config.yaml
d_shared_expert: 0
balance_loss: 0.015
balance_bias: false
positions: "rope"
qk_norm: true
tie_embeddings: false
parallel_block: false
init_std_o: 0.0
schedule: "wsd"
doc_mask: true
train_tokens: 275800000
dataset: "wikipedia_en"
Below are experts of layer 5 (counted from 0) of a mixture-of-experts language model. Rows are named router (the router's row for the expert), gate (a neuron's input weights, with its number), up (a neuron's input weights, with its number), down (a neuron's output weights, with its number) and show model dimensions 0-127. Each number is 200 + 40 x the weight over its row's rms, rounded and kept within 0 to 999.
After each expert's rows: a language model's description of what the expert responds to; "gets" lists some tokens that make up at least twice as much of what it gets as of all text. This comes from a sample of Wikipedia text that the model never trained on. Tokens count by the router's weight.

# expert 23
router,207,185,187,245,187,200,227,251,172,221,230,222,270,249,156,129,172,223,120,170,185,153,214,232,179,293,224,260,134,118,177,187,217,164,227,187,145,162,161,227,229,169,171,145,198,124,159,226,253,268,226,216,226,214,170,144,243,182,185,245,187,167,166,156,233,192,172,274,235,179,165,212,120,206,321,203,264,164,237,147,192,200,230,204,207,226,227,250,126,190,218,213,236,166,238,248,229,163,205,197,269,246,196,183,273,159,175,201,206,164,213,242,203,230,242,220,241,150,273,211,156,203,186,130,174,185,219,202
gate3,211,228,174,180,234,194,200,150,242,229,215,338,211,153,152,217,239,179,177,201,219,179,239,252,201,201,192,238,294,176,220,201,198,242,149,183,111,198,206,148,237,173,227,176,218,182,134,185,143,177,171,218,198,250,189,89,217,285,243,255,190,177,163,179,239,204,200,185,143,161,190,125,230,210,202,223,209,158,179,251,235,111,212,210,223,204,215,189,187,243,184,166,198,231,225,204,232,209,132,167,228,207,198,162,209,179,133,177,192,203,233,194,230,196,84,156,196,231,109,171,305,229,205,222,217,180,272,214
up3,192,202,172,226,235,248,217,280,197,238,140,144,199,243,162,227,225,269,216,159,195,236,172,218,196,74,254,209,300,217,250,196,225,202,153,187,242,222,175,240,181,148,193,248,234,235,237,213,202,228,198,195,197,138,226,223,191,224,145,190,176,172,224,232,181,199,175,150,230,207,251,193,261,179,358,295,288,215,211,149,249,181,193,139,206,214,186,229,239,179,247,156,183,190,180,221,103,132,237,170,198,223,144,228,192,217,227,165,155,186,199,194,174,188,196,211,146,146,180,183,153,184,241,194,177,213,225,230
down3,198,217,115,157,187,167,251,127,194,182,203,223,252,125,174,240,232,212,194,161,210,166,238,234,194,207,138,212,174,196,205,216,203,176,148,193,169,93,257,199,98,199,187,133,126,175,180,164,228,245,151,147,206,247,226,198,290,153,232,203,208,210,195,171,264,194,266,151,150,166,258,116,212,196,188,189,203,256,193,149,212,177,203,244,250,237,195,171,198,255,274,178,165,186,195,274,204,194,127,212,176,145,179,204,191,239,313,234,212,231,194,248,195,148,167,157,194,232,155,246,183,170,186,192,246,177,203,218
What it handles: Single letters or short consonant clusters mid-word, often in foreign personal and place names, such as d, v, m, ch (Murdock, Jarvis).
gets: "m", "d", "n", "g", "r", "l"

# expert 31
router,239,220,210,132,211,204,207,172,221,116,212,204,142,218,212,207,247,228,184,233,138,218,211,248,254,112,190,197,130,137,197,211,165,225,181,214,173,216,242,287,170,201,149,236,224,173,152,177,138,217,180,215,205,209,185,189,187,235,187,177,201,135,259,248,184,222,328,137,218,184,184,176,75,275,212,140,194,156,217,183,178,238,214,196,230,233,183,205,193,189,189,131,208,208,165,148,213,183,192,239,82,228,147,169,203,232,211,195,191,221,184,203,192,132,219,260,225,256,285,211,184,193,177,129,234,166,211,158
gate0,142,200,153,236,189,166,206,206,214,248,215,191,290,226,259,207,124,226,246,201,197,213,195,242,149,113,191,228,241,186,217,207,211,203,176,213,199,207,175,236,202,262,160,164,197,202,220,110,213,255,174,184,248,220,208,182,247,176,204,243,224,183,144,102,235,195,162,241,132,231,202,240,151,250,165,182,189,243,231,257,210,201,192,206,227,197,260,251,149,137,158,273,197,186,202,97,140,233,199,247,174,208,185,212,192,181,162,203,133,131,180,205,207,172,285,272,257,182,136,268,203,260,192,247,144,186,260,173
up0,245,178,306,221,157,284,214,280,213,127,187,254,176,201,209,239,193,178,146,182,167,188,145,240,167,223,208,205,198,186,173,189,191,252,190,186,227,301,262,247,212,208,294,246,193,198,84,254,230,224,189,153,168,207,185,157,154,256,166,187,146,213,253,214,232,264,223,128,182,168,155,220,191,204,174,157,201,150,202,215,205,210,208,168,177,234,221,140,245,215,263,221,245,214,274,249,247,123,223,175,139,226,211,192,197,234,262,220,252,216,183,228,197,217,187,208,154,189,187,112,213,166,215,163,222,218,180,253
down0,181,180,153,199,201,100,106,241,150,210,183,214,203,344,210,203,146,230,237,190,164,180,197,144,204,136,198,213,173,165,265,206,164,195,214,285,209,176,166,247,217,265,236,224,216,179,247,181,167,161,224,231,200,178,178,198,215,189,190,231,231,192,221,242,187,162,230,280,195,205,177,173,145,174,300,239,168,212,172,257,188,187,195,278,188,152,229,237,96,208,156,188,168,217,157,123,172,193,215,262,191,209,194,161,188,130,192,152,182,194,194,198,178,143,196,195,226,211,230,149,167,238,245,297,176,151,192,162
What it handles: Head nouns after a determiner and plural or -tion endings, such as film, company, population, people, -ations, -es.
gets: "s ", "es ", "ers ", "ation ", "tion ", "er "

# expert 30
router,219,260,141,205,188,226,108,202,273,214,184,215,170,204,189,236,204,260,167,264,234,207,225,188,185,200,133,176,134,212,138,201,168,183,199,198,189,158,214,183,195,123,189,168,238,154,230,257,167,180,215,203,252,156,230,261,246,214,265,120,225,224,236,195,177,179,181,141,243,240,177,233,133,179,179,242,196,146,203,181,213,171,220,86,241,223,113,174,202,194,166,194,159,247,152,172,193,268,282,196,171,227,218,261,173,103,153,129,238,203,189,132,201,223,193,197,219,229,224,266,210,223,229,245,218,184,151,145
gate3,249,208,198,223,214,160,227,232,199,179,174,184,142,231,233,172,210,267,238,186,176,133,337,133,213,190,171,135,199,206,257,234,127,266,263,161,217,287,196,111,123,191,199,237,255,232,185,168,243,191,253,224,187,181,240,240,198,232,178,206,127,222,197,228,252,184,157,186,149,187,209,161,200,259,148,204,193,192,212,260,221,174,245,206,188,244,166,218,232,184,199,161,268,175,229,210,174,234,302,188,158,207,211,186,223,166,239,187,281,181,209,282,236,216,178,190,199,249,202,245,214,211,268,255,204,252,166,223
up3,175,192,162,212,199,214,190,132,220,151,268,224,208,153,221,202,253,175,114,168,289,228,165,252,176,186,157,199,205,215,220,139,228,136,191,234,156,171,210,239,257,230,202,246,149,122,208,251,177,260,190,197,248,215,204,233,186,199,247,202,284,89,245,140,162,144,221,223,204,154,228,254,184,149,212,184,249,190,254,129,154,274,219,198,154,226,218,204,163,219,198,139,148,222,175,164,182,201,121,236,215,199,193,194,213,200,183,219,190,234,162,98,167,182,221,169,142,173,206,139,226,196,131,152,182,167,197,255
down3,196,205,233,282,155,213,208,266,153,208,104,129,184,159,179,206,229,143,262,157,242,220,216,280,148,169,229,274,272,197,195,262,196,189,185,188,189,283,153,103,198,211,158,193,219,156,146,222,176,218,275,202,127,161,250,180,193,201,172,206,182,212,205,212,195,201,164,199,205,95,196,210,259,208,173,187,228,211,184,253,168,222,205,157,201,235,208,212,218,241,190,145,230,192,226,145,177,178,235,166,243,233,215,174,219,170,288,115,220,226,260,219,186,175,284,149,174,232,170,255,220,186,234,227,182,276,208,210
What it handles: Word-start pieces and title words in proper names and titles, like con, all in Wallonia and Falling, National, World, North, England.
gets: "con", "all", "a ", "o ", "an ", "Con"

# expert 4
router,128,234,224,146,268,208,221,175,184,207,196,276,258,166,239,193,183,202,157,215,199,192,145,221,185,221,198,178,165,255,247,214,159,184,214,184,211,234,233,207,213,148,238,196,168,182,302,192,224,198,245,124,223,149,233,251,236,267,294,232,186,222,179,287,189,261,169,185,205,147,217,160,179,262,170,234,100,179,208,161,203,305,262,203,244,257,202,152,162,174,133,185,263,240,225,184,262,205,231,148,169,209,216,243,143,211,170,192,248,221,191,162,156,214,216,168,216,127,150,219,173,211,173,154,173,189,143,219
gate5,232,173,160,212,220,155,246,245,253,126,301,244,93,197,202,166,270,167,184,178,212,153,186,313,193,186,161,239,240,217,264,210,161,187,162,209,189,215,204,196,244,109,197,203,232,177,141,237,168,201,176,181,138,199,157,161,205,240,192,175,207,172,185,141,271,268,234,236,184,235,252,178,228,199,175,181,191,300,182,207,153,197,203,198,233,177,203,217,236,281,196,229,196,220,201,174,222,207,192,223,188,104,189,197,160,242,178,198,226,226,278,293,145,261,235,200,231,200,176,218,219,196,250,149,203,198,166,260
up5,215,175,244,242,197,194,232,208,160,135,224,223,187,188,237,230,245,181,168,188,192,183,137,220,242,152,178,285,187,188,237,263,141,187,154,183,145,196,224,235,176,157,248,194,177,208,167,192,263,159,231,197,197,107,104,182,200,238,218,143,245,175,169,227,195,206,261,165,260,246,171,188,251,231,236,143,249,206,189,180,272,210,215,221,317,196,202,217,251,182,161,197,190,151,221,136,253,246,208,274,241,168,134,178,130,153,214,166,168,248,188,184,154,192,160,211,199,145,220,229,178,173,173,233,213,282,106,229
down5,242,221,256,223,282,177,195,249,188,152,235,189,110,247,174,164,245,223,135,214,254,220,221,184,201,206,257,185,142,200,227,171,238,185,243,245,226,179,229,203,312,198,195,222,224,192,199,206,214,180,185,155,235,246,99,172,184,204,189,259,211,176,183,222,162,215,211,231,200,260,180,139,131,267,203,192,214,232,194,197,177,201,259,175,257,137,177,228,144,271,153,164,230,203,295,172,152,212,208,171,247,156,201,247,226,124,178,255,162,182,232,126,219,208,190,155,278,178,256,279,244,231,174,187,181,241,228,181
What it handles: Apostrophes, slashes in units, ampersands and name pieces like Mc or Los, e.g. mg/kg, m/s, 6'0, Chief, host.
gets: "'", "/", ". ", ".", "er ", " "

# expert 11
router,188,170,197,257,237,113,170,201,237,182,198,209,233,143,146,159,127,232,250,161,156,253,204,157,237,198,208,160,224,231,266,143,152,222,177,168,224,197,175,209,192,193,188,209,271,196,260,199,150,148,238,159,189,165,239,156,209,232,174,245,247,243,175,159,143,148,165,231,227,165,235,118,242,299,164,295,256,216,172,212,221,185,253,169,215,235,182,203,176,238,149,138,126,138,188,249,176,181,185,143,219,179,195,231,164,261,190,142,172,149,183,146,249,191,205,281,204,185,137,183,232,249,225,227,222,217,181,233
gate3,140,215,162,221,207,207,178,272,214,175,198,213,193,234,230,210,258,222,242,187,126,216,242,184,281,206,200,135,223,125,254,206,264,220,194,245,218,197,187,293,230,182,121,200,144,233,190,207,212,219,196,235,218,249,219,188,178,224,149,205,144,237,182,126,261,147,167,219,167,191,127,194,141,227,189,168,193,241,221,204,257,191,148,149,191,168,186,155,158,200,211,272,256,203,228,234,224,204,190,231,248,162,259,199,164,217,186,240,229,137,272,191,220,240,146,149,94,209,160,217,199,224,256,205,179,167,75,214
up3,195,143,187,94,210,143,230,211,166,191,148,213,205,214,141,141,223,253,196,238,141,260,242,170,242,162,240,196,175,179,169,253,245,211,168,155,189,137,232,165,226,143,175,290,160,196,190,182,222,188,204,334,194,181,246,226,171,191,198,266,193,257,198,225,145,150,166,222,204,129,140,178,193,252,212,218,200,134,183,253,251,200,139,211,224,212,176,180,203,188,195,170,189,224,169,191,219,300,220,207,199,214,207,165,177,202,226,181,136,264,145,221,86,218,254,151,231,187,251,207,205,226,252,234,195,173,160,198
down3,202,132,202,156,176,208,238,210,218,256,240,102,228,247,235,209,195,227,261,275,184,173,196,168,164,238,154,227,229,187,191,285,210,161,180,224,173,138,260,248,241,190,266,216,165,217,186,170,150,230,162,204,218,151,208,220,178,215,193,199,201,184,210,207,258,147,229,196,199,155,178,151,219,208,235,230,288,263,189,175,160,155,195,219,182,263,194,287,243,180,202,223,210,192,210,230,118,158,254,258,217,249,233,200,107,180,180,334,264,252,162,230,236,238,162,152,240,236,194,185,257,207,181,200,239,201,208,146
What it handles: Opening brackets before dates, nationalities, languages or durations ("(Japanese:", "(RUS)"), plus byte pieces of Thai, Cyrillic and Chinese script.
gets: "(", "[", "_{", "pr"

# expert 27
router,203,182,248,224,125,194,205,234,235,227,222,250,273,239,209,251,183,202,219,205,162,249,245,192,133,177,243,189,127,181,176,171,239,172,222,198,289,121,197,203,213,257,210,178,204,214,168,149,238,184,182,163,145,135,176,79,147,240,196,264,225,179,106,236,234,174,230,138,172,215,210,232,141,118,325,198,219,215,213,238,252,188,232,202,167,183,212,174,167,187,249,228,168,239,202,208,256,174,203,186,139,215,233,220,218,232,220,119,256,231,205,224,180,230,188,256,211,213,141,186,193,141,180,171,230,227,205,244
gate3,224,219,189,186,205,182,221,195,143,183,266,229,197,47,115,233,142,293,179,218,165,164,155,145,193,208,203,223,135,207,232,199,215,242,202,192,225,170,205,244,219,115,133,179,208,226,194,181,217,220,124,225,144,215,127,226,194,154,172,179,260,127,202,271,146,198,200,226,184,248,162,206,254,202,68,201,149,174,165,183,239,210,176,203,205,268,171,155,143,224,172,212,157,213,200,169,261,176,130,213,158,195,162,211,249,222,194,194,260,217,161,185,190,209,218,224,208,217,182,181,175,159,208,193,207,235,176,129
up3,199,172,209,137,239,214,144,206,280,226,130,170,205,335,309,233,218,116,177,208,224,229,287,210,191,136,196,209,234,226,199,209,186,183,224,185,169,228,210,184,195,259,253,198,223,157,182,190,158,180,287,192,231,167,282,207,223,219,211,206,113,257,211,173,251,199,195,112,263,153,215,187,116,213,283,190,190,212,200,184,159,177,239,225,171,162,204,216,223,200,201,165,241,210,204,223,116,223,279,200,229,206,237,182,133,176,229,172,146,191,181,195,235,224,166,171,201,165,211,180,227,214,219,219,260,182,240,247
down3,226,233,202,203,230,194,221,185,160,215,180,185,244,515,241,214,158,241,159,245,207,169,182,187,187,166,151,148,212,202,235,214,178,184,184,183,208,129,181,220,185,225,159,175,193,212,212,185,192,202,167,231,202,176,192,217,165,165,250,215,200,177,213,207,187,225,181,184,209,216,174,247,195,199,136,182,155,205,166,205,216,248,155,215,161,149,183,216,171,192,169,152,185,255,167,183,170,247,231,214,145,171,183,210,195,233,223,199,176,169,181,147,212,173,209,161,177,163,227,149,230,188,231,164,226,229,221,165
What it handles: Lone capital letters starting names, acronyms and call signs, such as K in Hong Kong, KPFA, GIS, Manson.
gets: "S", "L", "B", "C", "R", "M"

# expert 9
router,157,197,169,226,256,146,210,237,171,227,175,167,201,158,170,193,223,191,130,208,192,252,198,167,156,166,165,239,179,262,228,196,217,198,153,202,267,239,235,131,211,214,211,230,191,230,202,145,214,251,196,198,207,206,122,232,228,236,224,218,239,135,215,232,135,201,156,196,190,212,216,205,129,194,130,165,198,274,260,209,161,196,210,207,204,195,179,208,146,194,249,226,257,98,210,80,244,188,201,172,238,197,218,218,214,282,217,145,178,130,269,285,224,191,237,286,163,160,222,122,176,164,190,239,220,147,163,264
gate0,227,174,213,241,106,240,191,203,156,190,184,240,168,242,194,227,214,222,219,185,172,267,167,177,248,237,95,194,218,176,142,221,216,192,136,149,191,149,207,225,145,196,263,170,112,180,216,239,207,244,221,188,242,162,188,114,145,271,218,190,200,134,271,206,155,190,199,233,178,177,221,142,205,151,203,194,140,150,208,228,216,260,230,188,231,190,150,231,175,191,227,140,212,211,196,177,295,160,232,149,219,136,178,235,192,195,226,230,195,177,162,260,210,148,280,218,235,251,111,213,243,271,210,130,242,237,190,202
up0,189,134,169,284,128,184,222,211,152,214,133,255,194,284,203,196,114,243,196,226,232,202,182,147,233,211,182,174,161,224,197,240,257,190,215,192,199,183,254,211,111,181,187,163,159,209,220,161,206,231,210,202,220,206,167,119,185,214,246,220,257,186,256,173,173,222,201,258,177,204,248,225,178,204,196,150,233,231,223,132,227,226,241,258,127,134,156,241,183,168,226,224,225,168,187,183,266,186,222,220,257,153,263,217,186,195,169,195,182,133,205,214,195,182,222,172,76,290,161,241,209,227,231,277,230,243,189,123
down0,201,119,169,169,201,171,205,216,181,181,141,241,205,139,195,170,191,211,245,173,171,238,241,188,198,195,246,197,87,180,205,239,281,193,208,278,136,142,177,198,217,255,200,203,240,199,217,222,209,238,119,194,213,276,131,219,260,188,166,178,251,207,284,229,185,117,186,224,235,182,176,129,147,258,152,250,263,234,216,268,158,147,205,175,226,200,204,201,220,144,135,207,168,169,165,136,216,164,161,235,215,219,203,157,249,201,216,217,160,171,209,255,225,171,237,165,156,248,243,153,212,141,191,259,135,172,163,171
What it handles: Commas, and, but and sentence-initial He/She that join clauses or list items in prose, as in "Suðuroy, which" or "4606 and Helsinki".
gets: ", ", "and ", "V", "), ", "He ", "he "

# expert 13
router,162,197,142,301,214,160,149,244,190,225,262,184,171,226,223,156,167,159,123,212,264,196,218,139,196,228,185,209,243,107,226,233,223,199,228,215,167,196,164,205,192,212,226,137,100,210,250,227,232,200,216,229,175,184,209,203,149,190,192,244,222,185,190,225,178,177,241,190,185,181,211,228,164,197,340,205,265,196,147,267,125,217,189,170,283,212,148,266,279,272,148,199,262,243,204,160,177,218,165,227,226,161,201,135,227,184,207,188,179,203,199,238,192,171,243,252,169,186,148,234,190,280,171,252,186,224,189,213
gate0,224,226,181,138,170,274,221,198,220,175,159,202,142,176,238,152,239,170,207,192,294,168,133,169,207,225,227,169,199,188,242,212,139,191,197,149,239,251,240,126,185,160,218,203,187,159,193,221,279,318,204,199,183,140,161,206,124,145,170,154,246,110,234,215,200,159,229,232,140,170,194,206,242,188,266,245,132,235,190,233,190,169,178,204,206,271,213,250,209,192,209,238,247,159,213,225,229,219,226,199,269,195,200,151,193,125,264,296,207,182,247,196,182,183,174,289,216,185,267,215,209,253,177,188,214,196,202,236
up0,265,165,190,247,204,170,164,153,180,156,160,170,114,206,151,225,229,224,177,221,224,179,246,233,201,146,122,246,104,109,188,254,221,183,214,219,123,182,184,183,265,182,176,174,109,202,172,202,191,181,213,187,216,194,162,155,172,119,227,245,177,214,187,184,205,233,219,243,221,176,196,182,190,258,178,178,258,264,129,199,206,261,223,194,187,244,195,155,224,274,234,211,196,165,246,124,167,196,157,180,214,202,213,264,221,256,213,89,219,171,122,180,206,158,145,178,173,195,138,216,123,242,205,189,225,237,153,198
down0,213,205,237,241,165,282,221,217,263,183,202,216,281,222,208,201,203,241,210,228,188,269,108,166,180,214,195,237,167,183,173,143,214,172,254,248,210,280,200,217,222,184,155,236,249,260,272,151,176,257,197,244,172,190,248,165,151,202,223,215,245,104,154,208,169,209,195,207,166,205,152,248,202,260,274,270,241,177,183,229,229,199,205,263,225,222,169,158,259,185,216,242,260,230,207,193,213,181,232,207,217,170,306,205,230,236,216,260,244,155,210,188,174,232,219,200,205,222,224,176,207,306,185,272,214,295,178,161
What it handles: Short vowel or syllable pieces inside or ending words, especially foreign names, such as e, i, a, er, an, u.
gets: "e", "a", "i", "er", "u", "an"

# expert 2
router,196,164,240,251,216,228,166,187,255,218,115,206,212,251,164,158,195,172,126,167,182,246,155,236,210,124,245,173,271,211,178,248,261,243,204,200,208,227,189,182,239,207,195,249,232,178,259,267,247,124,232,200,218,165,200,229,183,187,165,246,204,145,252,144,189,208,255,213,99,188,218,264,153,172,244,212,226,238,197,197,168,242,121,207,251,214,247,194,153,119,168,271,174,205,186,171,238,186,228,88,192,245,202,178,150,225,140,208,214,179,265,162,220,214,177,223,227,185,279,232,187,193,266,167,183,212,142,178
gate3,231,235,220,256,261,174,137,237,251,198,236,184,171,246,168,110,174,214,146,212,222,189,267,253,269,169,236,121,194,237,196,222,169,209,225,211,212,207,192,213,247,237,159,152,227,146,259,178,182,227,197,216,194,197,254,179,238,238,149,155,283,219,202,208,176,130,177,179,114,247,203,223,217,171,214,197,136,188,220,138,198,172,172,173,179,202,233,148,137,140,143,119,242,165,156,170,165,174,235,165,196,205,208,153,233,186,184,109,244,203,221,217,135,259,211,189,191,206,202,74,216,199,232,252,163,207,212,132
up3,187,204,235,230,227,243,196,194,232,231,237,175,188,268,214,196,241,196,253,238,189,189,244,168,143,245,226,159,289,175,139,196,106,174,248,182,228,147,194,154,232,243,184,207,152,196,197,254,113,210,146,182,182,155,270,221,254,233,157,159,197,163,175,82,222,228,268,212,169,244,202,192,194,178,192,143,177,174,149,129,106,167,162,193,226,212,224,267,267,207,184,238,277,221,210,176,190,228,250,212,191,190,151,201,199,219,187,155,239,241,242,225,192,243,168,191,210,198,254,152,108,135,168,160,178,236,183,166
down3,213,211,150,181,223,139,185,173,186,256,163,194,188,93,138,272,153,139,282,172,181,180,202,199,190,180,224,179,159,236,224,236,230,229,175,234,178,148,189,221,186,194,149,252,171,235,173,190,257,165,166,216,209,204,191,141,190,139,200,172,109,195,239,157,245,247,220,271,216,283,217,205,99,191,169,198,249,166,167,149,203,162,186,200,200,210,177,152,189,216,218,172,182,170,154,202,167,238,238,151,152,173,217,165,216,157,207,165,181,287,230,198,195,282,201,205,275,157,274,194,207,207,172,154,248,203,77,179
What it handles: Opening fragments of longer words, often prefixes or initial consonant clusters, such as re, c, p, dis, ap, pre (review, camera, disciple).
gets: "c", "b", "re", "p", "ap", "sp"

# expert 10
router,189,250,286,123,204,150,176,163,205,132,188,191,200,167,248,239,160,177,195,253,252,176,205,196,135,266,128,285,230,201,251,139,174,205,175,167,203,210,223,226,143,204,180,225,215,205,196,159,183,156,239,171,155,187,209,243,255,235,281,229,167,222,167,194,210,161,183,243,159,195,136,251,191,137,185,186,157,250,219,146,229,143,208,207,189,185,203,191,195,187,185,186,127,257,190,232,124,153,181,145,127,178,210,114,213,165,270,165,195,272,186,203,184,249,161,166,251,209,152,169,240,258,174,290,243,213,204,237
gate0,187,223,196,110,224,258,214,183,225,186,236,222,163,299,187,230,190,291,192,305,196,149,131,218,190,220,195,246,220,152,250,189,196,208,167,208,189,147,180,149,196,265,201,248,190,189,235,211,198,136,250,197,242,200,210,194,179,157,138,239,229,162,218,161,228,206,215,222,177,202,187,194,136,133,218,243,226,195,245,230,226,167,197,282,242,272,186,188,220,225,224,176,156,169,210,155,177,181,260,256,257,82,247,166,261,176,190,142,219,230,121,192,193,184,238,172,167,240,157,136,245,156,167,194,123,192,180,185
up0,214,237,254,163,179,259,259,216,207,207,196,232,228,235,190,179,238,227,169,203,213,153,177,268,207,248,207,222,245,171,246,182,237,207,207,331,209,184,289,173,220,238,190,271,266,198,178,282,220,172,235,162,174,187,262,187,243,169,150,218,150,100,177,212,175,187,201,191,220,221,197,146,191,204,187,198,181,186,195,245,185,126,221,198,194,265,153,162,211,217,226,134,199,176,220,156,106,186,199,166,223,150,175,174,207,194,113,140,279,232,121,161,224,145,232,177,166,240,156,237,237,214,145,145,267,171,183,204
down0,207,221,190,208,230,263,193,181,147,242,236,105,240,334,207,132,208,126,237,217,175,209,184,286,251,240,196,148,160,151,202,182,140,202,162,240,168,176,147,127,177,274,202,167,190,165,224,223,217,250,185,189,228,196,259,209,190,217,185,166,217,121,226,111,180,167,210,173,258,232,211,212,197,237,293,177,212,181,190,154,200,163,193,178,131,285,166,214,221,236,228,153,187,157,193,206,164,292,204,141,160,170,238,179,200,174,159,231,137,196,213,233,245,140,184,212,216,195,176,156,204,185,188,203,257,224,219,169
What it handles: En dashes in year ranges (1975–76), month names before days or years, and the prepositions to, in and between.
gets: "to ", "–", "in ", "April ", "October ", "September "